Below are experts of layer 5 (counted from 0) of a mixture-of-experts language model. Rows are named router (the router's row for the expert), gate (a neuron's input weights, with its number), up (a neuron's input weights, with its number) and show model dimensions 0-223. Each number is 128 + 32 x the weight over its row's rms, rounded and kept within 0 to 255. Numbers have three digits each.
Before each expert's rows: "mostly gets" lists some tokens that are sent to it at least half of the time. This comes from a sample of Wikipedia text that the model never trained on.

# expert 2
mostly gets: " l", " Pl", " Gu", " Cal", " Sal", " Mal"
router:154108099152122099224087162133159143180110138155096143065154172085090149111158205140142136140134155176099044176114110171088083141147104143091185118128102114141217112116153161121145150063089087076125133139152140075128096195099120113106104081100108136131133082065097120155163101069114160133103144122060180090125122101117132159133119131133168145122095134134146145154192132133120129134183128145141144078125122193150112134106119123141106066162106111126054090151121147135129165128148107158120064031146183080159154152159124164145114153105184123156136156136127126143119142174118145085197121111093134112115166150137111076119106131140124134110111122093096122141095083062123172189136
gate0:144124088141108164188136118172101157132170090138158102096116120112156097171189160113150141181147162144119181167088142108108134104119168127094146137137097162096122112156135086172109195207126189164167190130099174162080089128157045104145103144145135137158118140112128128117119149086075062141103127103145154135182106121158116094114149139106104141170157143100087118157123083115094144190121109095080116059132104058096119118142094135094079146100099100083105157095149092110107127111097152084071152102138183151164095155140123124142140120176103169094134107121084129157129111119173036144145123107185156111182148157196151146167146185126135155073128141176170159160120113088180147196118
up0:084188098121130097165134181131121197126115115174154169176107119108134112161143212116172169174060140099027121111164181140107129093104117133125157108183150149148133127105118077132113167150092174150138091150069136089111109114152122133145177149110187090145139145078148153132136205052150101132135129126097170159130115084131167138115106139148116147094099166143088086127106102154139139150073182170145128109140107128110093121074102091101064157106125089090134127120093113088162151127098200135065153119134179093171191105119196133159127123083148175123083123118107167192169114167171112120159146132150145098134123120138092139141110157172118125155149148136134160121132072038116142151084
gate1:131168116142194111164063138188205189144140105140163087141127116101148172153108144138189040158162094083091125168102148188155102151162094078177147148102136069099081124138161131114146082102137119094133174154134125141086149156041093090068102095112137099113128131120137152119104119094113185160166121133113173141146074151111131082122116131143117179130103098203175137203153110101163160147110154081097102138063108088205133151209144155141105137148124176164077143140188148122153144134158097121061128123112103162167176105125116125143113117131122096128055125136122146117157144159157119151145130170096152145138182142118096164134134138166131118115179114103169129138073111141102127158166
up1:131146177160144120110153171123115167151171106122119086156205129116126171043114059114132078114076124046051148064123209130126133131137110125162148133167200170164161126152146109180122179133112143134137145150145097148151158115103153109097120201077106152152127163164092095148160139153135133125127155140141082103149091130089140125150162116097096155077109131147086052114141147116205163071098138129131118073118165109113155143134125130125105128167104097186106127116140107127159116105143148186093153144147149134088121155092120085165106038145156160112094148157126127141134086196164150174145104055137056134153122140154108167172170191157132110119174124103114133074130096130106175129142
gate2:181120079129153073189126197161115146161134157137136097177147134141134105113134153108078070191168146159137117078088122124103158112129089114095081137129089131141100161060218117181168085135094150072090124149099193093103076159149123094123130156138087108139115183146144098167134076067105063124067159127079155138104114130127135120177162109126150107084113120136154087162098140142117138097113116126141167113062167115134108154118124154103132149088110109152137107131114157151118167130135120175126176129151155040153213166192145140083175153122138109146110155147131121090090159091188137171136129094117079105138128126153125099079162157151141146145116147148175200076110118150108201121083
up2:132140054104096085094137103068104164114123098137133144118144122119136125145087170061101150131146121122089104104137091087184174060097139133098114126138088113103079152089144118172172113124138186158179140147107111156103105118191138059181091132124101103151155181184163151092091132108112144123096114134101093091122164143123065159074166130132080118114152130104147163127063116069104143058108147163101166150162145088131095122221109091137119146167113106113127088138098124131090151055148167169053185131174137135097181111102149134049108115097138129166123150178112173159136101154171074141182122110109138132152146119166107100139203091140125122178118119165156158130115167137147184140122
gate3:089157074102150103107137134162126134084127107131144146176087108105067112115029055119150100111116083101097122137125075124178071153160170110179130116145146136157130161138131122156112127117128121128156098150092137149136148164132115157107148188156184116092121173169105155106129141162136132105194119147132108119143078137085020118111126102131161147191136173186132144082108183135120118142130173108123115092146120129159154169139068113081201079123153125146132132148084144137117080082084083155123108156187165139143138130139103114110184111119162100156149179167043137139107094143111125125153181147146122209185146143144074116156171155189093105093173134113173130175114159084095155183113
up3:117138184119120091107169173091081196082134108099152160114154099151166152170118168107110126181173145060116129098153180096129139148146126161115095140141125112080131124097101140132112138150094127171188113088147104120088170133159112141176161134118141127173169153122111118165115187164170162167138094129167107150102124133141162149074117133089032085128106171109146127078116151092122102064159096094046169146123139090174151076123151123169079168082119123129154134125110104075134133121092118123098128181104089094123125104206174111118077122088130141157074087088175092156155111098187058145138083102169099099087125100104093106079114099189148166166110099135121134162095165196123138146124

# expert 5
mostly gets: " l", " Pl", " Le", " it", " there", " Gu"
router:170132119094141103133163135121072105136123141150146125114102129099066113095167102127117106135158134110064105120115142117117104146124130188113110170103127188086181064155132096122094214154197137055125174174165172127097124171139127094098127093129123138090123199101095058146132103097143111115150104153136176112142096157143187116156131129158080120145125098077182129135117108106108148213121085099066196074165129173089109099136091129127121140138074135102163132139116110203101171093100066132132121118175200121140136118110086110093136149132146081153149119099157152113132144102189097048103097168156114099147131150200136116142073107125155151079148177134082135140078112093082151151114
gate0:154134064106196114123134104150109199104088169145117110139189173136121152074100165152146116054148157144120152108128164164129193115170167080052125143173116101093141143072121090097182160113092177165107105124126104151135073108164144116203175127152166109148100124164112100120151084128153126122105187089133107113127121094179123165108104080173098109146123116126151106081109145158102127132179192043157101148134131114148139082049181098161123092112137124125115116106122138113128181088059096106197125135118128113105096124131173122211137151124151119124083176181133139118136115183134153100134094085154153194122128127174113101153136115112119141169134068114103072181111110160133098097148
up0:151119101128129136133075113094138119142137109207159116143171163121094109118110127141134085137118147099124094128103107150044100131144081144069070134144199110104175094132140155126131111180128137181121175171086146152113127149165142190109114104121111076135166138120170093104051116147123117074140113178143127157118084122134124157165085154095126148171144078088134184132102092172139129125143144058178077101112090145154151129108160117101086115086052127119131122095141079206165172091093117153145139086065099126112104128132096106034102117147112090148099161165141073132079154176125144057179176096074117176109142116163136079166120110127177163140139126165089138137095138075140121139178
gate1:124119087178122083150117103144115164132166207175077127107107175090153141084158124118129094140108131116123086140110187139194128107107125177081118053149153127119151092118139119132111105081102111117152121133145147113167142092140109081080134177106141139136207100079109136144163105161108171142163098114169120164116124130121152171080168152147164136133089105109128114115137154104161098166115121031131137111118187077216087136103188089124142095129130077212155115088091097106158146178102128175105142111119135080141109147103163086107162146065189190088115104088178121115126108142121177137121102161092172130100110169155133065133169158174174124076144099134091177116140130177175145153137
up1:110096111123108136137167168132084211104199167134129141173123099167129156089132157123116112106075160208135183124101177082124147147145125141123182041137066146085118153141192164186162112113175126128104135135141088114158133108054116069133112185112153127136121157178122086112154174156220150163147149150128055210121100162128105153133078137112131116137161116148104158079081119149154167092137152163131091109146134123133181111114115139104103124134110150127113150142156080101139142118157142142061136123155160085129155146090103088111124085087144132068111160151095136112144132125136080108157098089046169117143079093098055155167121101114086164164125151141127157145098131140144168070163
gate2:156152092114185138133212102113107115103110114164060103150173156064082139111144129127158126121157128148154052146111124136145160154083139126093119125087072062094128096085219166103167151144086113110136186110163158130112140142173161099094105129182077103166137122152109117169139114112088071148155148121138087109195113142165104122140126099167095130129122162094220097115171126154147128098135165093127108149180119115168120122156100198145091108144124168141105176109179156128182061081118141149205198106085162128182117154100129242125102098101178133114133126171119150139137138141114130130131132108130153090102129161158091110064111133125142093127086091109098121113100130084131132134139
up2:122146121126172181129146171138118138110114116125136175139176145139100122133090139129154152176129163139135145142161169156111159127109153086136134130076102097101078157133145152111033111059160105119111184190094169095145125183128108155143173120140073131115121147158063128164164119132096074136183131166122092079080093071085085118180138095138150076147133161146178123133140149153199121147126157120116144097105122133171114161133069214155125087117101154140100105154139136119148126080216114162109110134164168118153163117178153141135157143210184112070107109128121124149136172136230194145118089128145177137092161084146145101049123148126138114091143103172140089082159136148147124156142
gate3:091139095115127094147162148139119096113111139150109123122108124158114126150163167118143182157077160147131112107172129194103120149114164181114112102133045117126129142168104080139112118176144181158094142052052137165124177157086181099112091175118164110104158151141175156187116076116155191145166103118119167139073112155098170144177123091110148125176135114117072096132132115121118132158121130172056113137147125083105090115128144147142149082171120087195173106129135122201136127108120118157096209105171147109154116151116176133052055101158182053135134172105145144154153131157182127065145142142077138094132162064144133180114169092092103147146183113126074123133127104107149117118121
up3:138130160160125089137154148111102156209167160114106171129099109142130131137113137161162184126100074146144148171079155077148129101137146063117106152109116145165121161095156161189105116091126102136073128112160099115144141136170175180116167141132066132092102103072144109036088170118135091079129113120078170166156122142171107158159116121121097106101108105146094104153124132116080155136107184123161147182180112110125151083166153116073120146093157133101116163062142077075099100090107171156143082177080121167055128083134118104175140077189143166111115147108160132114200139170100185162125164162097108171114138152118059088166129079122143112116117097103164156188142102109130100100171

# expert 13
mostly gets: " \"", "′", "==See", "–200", " 202", "–201"
router:183093144147136132134155181104123158124122183127131154106136128070153096137182096097101135081165125160147081166166089124124147145129100151055196118077090120122101102167119086117153155177156101092120132097156178096074033116191107109132130135144103172173136065113147146122128131101157154119133138092144095160102100143155094177087214085165121154104150141103151045148074138116137117112149128133157071128129188156150130097152154148159057095105207118104161103122163089122116095111121107074170114075090103099141125132127102150146115103132111096133105154124198079102134081077151160119107095144159081120115168190166083140088114125093077121132123163158141105106196129148149079148123
gate0:130059153162150053127105114125117125082132091128166122172114149134111146096097107124101128113091087084086137145147143157114127164127218094165170135078147144103109132124096085166144102131124115085100139142093112159135180098144156164136159173113172105091098142142138133129137094134091135106134104136122134105162165150129164119070135106139101058168098131190106172086147219103191086168130112108114148087162115130129121172125160146140140102077148117139144156156090180110089103123117184133185093123131129140168093081153153092091132169122120113150147069130133164103122177139213108089138163160170149112106205147073105173170170105203069107218095175174140092162134156137115130138162
up0:128086125149161153049127156089162168141133118134081186116087168116134137085093181193169117166126163111109127146115140112157080164158172152073147151150115115109106110121138069122141128117132173124118109115095125105096140200125135197101130089130165116124081127113104166171011132107107095126142126095166125116148153159118212128092112127122130121095135147160123113078120119088181113081132155208137143111131152155121100138072175107121122154135131115104149192092127131133139109079157140145124150085119141171071128088154189186166142100130104102112120110134135159144112119169150163160096086153137154098095139168186137173164182080203132152137095145143147020131140177147104106165065
gate1:102138063102151113157161121153129114083199130151128107222110067098089117137127148101105104097129109100104099093109079156079131189140122124096127103147131152094082107113125132069117105115124114181139124093167150127150149096124176100082106101179077140124125130142156186107149115125192130113167128164154099155116083193098092151153177160172109158176092156157135087123190167095192087102147113127170103184096139131179081146181156154170160122153157118217159121146102111136169135122132106087102152116126128072143156103157201070139087149127106104134176120097136125109113088097087116121101169141120211152140144114147136122191123095123085115153155168127130158094112056089172146105083
up1:110108113191138208131147177086093111104166138120121114121115096104160162200102157121147092087101155095140110083108156126127138090142144111181146134145166122152156098076163163197121142148106131127200092125092143139184089149130121162133104176094079120111133123099144102152135101105040141099150090076120120208113139148194090143090140146126170170148176084179087103118114119157082113123120130064092120155167136126098150090112092140075160184115149158194108149163094175118096149084132183155096123142166139096113205107114175144132116087148097121123066177084142134127128137148117141185099076118153122123120177169117106098101143105120174170143128082095138088099067165156137134063120
gate2:096120091122132132206123137154129136118118132120174080219130125135115101076114173132091142180139118103189165078146102187113124149120166082135085109149110163102125123180153113090099145148116143137078187124141112076129164112141096122131059089064131109104170115172077137144136085102086163162089132112127160135127117142121106128090159100125176184155149156135089153101112085099128057077092102150112167109139075065183109162143113181133137108183127107207167117184134137173160115155135127119103119137125144108182140185145161158150163093136113143110183141185130148147123074131153105093106147127120163148141178159191106093160122130110135099175125180136083153114120100120103166163018
up2:180074144109124100099150148079094113127112156168167113085055135075093109215128139090106111118109068152146147178147103113157136095175146144133143154074193088129107142172126179115118095134107076120127153106151155161150123116139104152142189121116102116169156146106180039107135157103129068112156178096123102107172151095100152115103127147104162078142107107130088141193093128131162135117201135075174115193143124140102191139109148075172156121150131168069136163151135132109076162098128100136123091122120172093134145058127120100097079114092094140153069161138119127131162164101084064114181152115189099102167167085112175121148132092135150124112111088133185150129141143149095082127183
gate3:153183063112172102136129146146117142098115107141121162116146130104173134152092153111100103160112156139165132106103159181089134099162108140116119106152137139133093153126188089132174097090117191112087077147086100142143156141122143158123117132122219078163051184136102205132131141124176145109162124124096098118164128141133194191129161157160127148187130124113108074134090144143141144083091179133129090165048147187092130155167110166164133151091147135180100113076142165132136144081129159182077171150169100088128144057101136130158117137093113098084101131098125153089092105174110142139112120137127183094142136109191118190167079102152133169065141187115130129181095100060114109093159
up3:152114172125155167112150150154106140106144139099148140191131141156135148082085121134073131105130150103065087159110181133168134137169092152127108172165161107186123115140100119118112155112118133157097108060126118159199123081181173152087140105119144158100125128103146157113112161101125165099139108152163117112169103108100115139130124118133118212136109104137112059110136191118159146122141122133162142154130147154094115100108187189098158122096136133128168055158083139144125186116164130135111094201108053145188121163118059096193117085114097130058132133107147146099198133149080129098152153163114221158125163149149148110103117166192141120134163135100132090188055155079135082078081